{"n_layer": 8, "d_model": 320, "n_experts": 16, "experts_per_token": 1, "d_expert": 304, "d_shared_expert": 0, "activation": "swiglu", "moe_layers": [2, 3, 4, 5, 6, 7], "router_score": "sigmoid", "normalize_top_k": false, "routed_scale": 1.0, "balance_loss": 0.00385, "balance_bias": false, "router_cosine_scale": 20.0, "init_std_router": 0.0294, "lr_router": 0.000994, "vocab_size": 32768, "norm": "layernorm", "norm_eps": 1e-05, "tie_embeddings": false, "optimizer": "adamw", "lr": 0.00194, "beta1": 0.9, "beta2": 0.99, "batch_tokens": [65536, 131072, 262144], "seq_len": 1024, "train_tokens": 315100000, "steps": 4190, "dataset": "wikipedia_en"}
Below are experts of layer 3 (counted from 0) of a mixture-of-experts language model. Rows are named router (the router's row for the expert), gate (a neuron's input weights, with its number), up (a neuron's input weights, with its number) and show model dimensions 256-319. Each number is 128 + 24 x the weight over its row's rms, rounded and kept within 0 to 255. Numbers have three digits each.
Before each expert's rows: a language model's description of what the expert responds to. This comes from a sample of Wikipedia text that the model never trained on.

# expert 8
It responds to: Quantity words and general adjectives before nouns, such as several, many, various, other, own, three, plus blank vote-table total cells.
router:112122125173128110114153156113166148070147112158129121167167130093117080130151146152175105094134109137135104089151162109102129167166159105132160137141135148043106124136134110086131143119099098
gate0:121135140123121127114135137101106120134110117122104180153130135134151100131133141101148126147159089063138140141164158139132140102148123130163098136146138150111147140129138164105116142151109143
up0:123112093100134127149143123153138141122142123160157098125157104135132157105154120117102143122126122119109089155124142144128117137157129118099160122111129138159075125106129101132170113178152122
gate1:110134108101093106165142154118116142137136117136129103108128149125092120119131109095162146139125107129133120082137165088082139152149127184112141088149135179155108158147170110118122118127095119
up1:070154116075099128140119178121149130123141139140089083126131119086137151139143121076131150125107111132111108128119205109105128141144161151096130090115127163122113131112133137113152117146136115
gate2:155096143162133123099106115113134138126110173159098141143131148175148135128149151110130131115127153118108151135205132114141117146122136120125109144126103152107132073140125132171146139132139140
up2:159129156142126148089123105131120124159138160158125131127140131181148100125127168120097116092154123128145147125177102154127124154121125126110102139149122158118133084139124125176123158102143149
gate3:145129134145127146135160113142114167133112043111161118159123129123138090126133126138117132114086086144115143082107125104083076138103118160119134144157118142071140152128159081145149162143143122
up3:128139120161147168139134111153096177154147083145182107102131110138124081123117144131101150106091116136117126121117133128126080102138097174148153125114102157088142132093117157140119156137158135
gate4:129166096126122093109119124104136133122158154146117159145143135140169139154101117149124104148151115148113128092127119096140140156135097118096171097146107071169163174143117124108094157180116131
up4:063096132069143119115140074122161070137155141125126093167166134131124081102137127119147112115096178093118080154111136138120122151110123126136120148109118187133125116112094108145164067105093152
gate5:107126137160138120116130133121124114117163125065085102156126128120127148146123098153173163151125132124102110116090153113123132140135166099130104100135085132170128135078137102133098124182100124
up5:137102078117184137105119079112147151123137123172156142117142149111115101198084114131098108106104119148174127111161164151155119116094113175150139150115120090090119117102105155150169118120127125

# expert 2
It responds to: Nouns of time, amount or measure after numbers, such as years, months, decades, much, km, and % in table headers.
router:140097105172146139114175159128127200126118153166141138118131133150115121142136107169126160123124141153133103116214118129127078145156166127151122102101066114074119117139128125108135171125140119
gate0:145156092079120121155157150146138112142151097092102142114135134119099143127160118152141114149139151169085130153133131165120113112065115102165085091112087152123147166088099131138119124094091138
up0:129102141077102116137124118173139141127151114148125110150139100134133157149148111103144137157119114102112114094116084109101096137137117199102138156129126127152148142137160087135106147140119071
gate1:120139149119108127119115106099098123111104136093128122138101126138125133140108109102145128177171128125123074095077113090149116149153110163179126114125123125123130085126164062101136152148086128
up1:140085118151155101148162124150115131107137103154117136081138121087145109158107120139116074119137125125086143131127158088132149160145137146139140131161117158137140183132137118120112135105140110
gate2:103107134126116145118141170126144140130132061197094132128131129163113108155114135145111124123108121102122121114158157136098099097156132151148124160167132107126119103148192171097153162099140063
up2:073129134118165146121140154121117100174141101139080145130126109110092097161090145124129129154123105156114152121156121100126097123140124147164125153172121118152094082160152141098147194131136120
gate3:132132153148133109135128145126106154132127158111114128135197124143138148109113117132129117125162104135103127120146079147139133157108149158127146162131121139129122145135096118128163075122144089
up3:125186151127134134112139096168131131113135137110110153138113095161191129125152106139105153122146083121146123127126137150108119134173162144148115099108118102140154096127122130084142120137148124
gate4:133136117139142180132179167154124133103132111130148113135160151143084145152124119151105145134146107131157096109142160144079104131114086162158099132121147124131143110155143146161109138129146096
up4:118166128118141158129129110158088155109137117135160124132172141116170133156149118131142144130171118090166110130156130145123082163173107170137124097152137114113120125171124159123125162148106109
gate5:122155160164127104117120079115098134121118079096140135135088125132170096145134119098141155154119138153136129125156141149152104171156099142141088111150159156149105143132178084175083148154128073
up5:117162096128114113099121117146149123143118142125117126086131101143144099125099166094157138125155092163127160138154122130144144182117129105157140159125150142106109140147152116141112082173118127

# expert 13
It responds to: "the" after "is one of", also, first, and field labels like Genus, Species, Party, Census in stubs, infoboxes and tables.
router:148091108116143113109126125083123168098109077142126123156158168134168153181129124128153191113154173124128112148110148082161130102129154151104107127131131137063168133113104141173152149138171093
gate0:118087091152161127111112126064133148118132115100085138148141116115128093167120096185103132130128180140116142142108142183119125121079131148146085138114099162135124113105162077157138133147155130
up0:104135117119147189122109109116169121099141119133125117098146148136143096162133113142145150131138148171160137181108106144150163072107139096134123107109085111151184116162119155098117150136159085
gate1:092137113119149143133105113115153141119146161129133132124117096129088115136171085143142126171120119133091131120131167102093143116124130066140121117098147079116141158128173135126136122100118159
up1:134137128121147138117124155107107154142176108135151092149136138091109132121146117160120134189114112088137140114122171157115108114141166094097133127112108099128139082104111111119155140064098143
gate2:157143135148101165195141118140111094121136126183079166134135085150155115135138144185154139157122163141096173125102185127129120119106121107120091148154160110135123117069095154135115100147102158
up2:106122158129131110110104138176147119141107144081134067145088178129133127114068118104123129143110111144124130120131111113124086129152112165122152128165169116183106105129134119126163109135112132
gate3:157101118116171133109181138097131140092139153174116083153106128080145135156121145112132144122079138149117124093102140101150116130137152132133078131098133135139134105176164120174105151089131071
up3:111164082112104117142130142152118097174126131169141146100121124083133126131161174133106119142080128133097157101173109154133111127130135107151130170114148159148177110173116138128138091160155155
gate4:118136148103101140120178135153155138079134133157124119132165121125130128141047130123160117150117154136146143111102140116147122125117173115136081125118104136113129148120144135130126181131097087
up4:128131110124109158105126112157133133143124138115142127125123146151151150136100137129117166119145155118156116168143148141131106133152152134106109086156108148152128168148135133159110122143112071
gate5:152074134125123121152119160182081115093111119094132104137113136110138179135158138150100190129145106121126080114139144139139160115143132160136139115124123129117172122161150125105122110111116116
up5:141121084096139141130114104080115166089142129130082143169119103065170120157172135138090158155105162100094117078112125162151127083131125075102128153158113095136129113125139142109128090155133109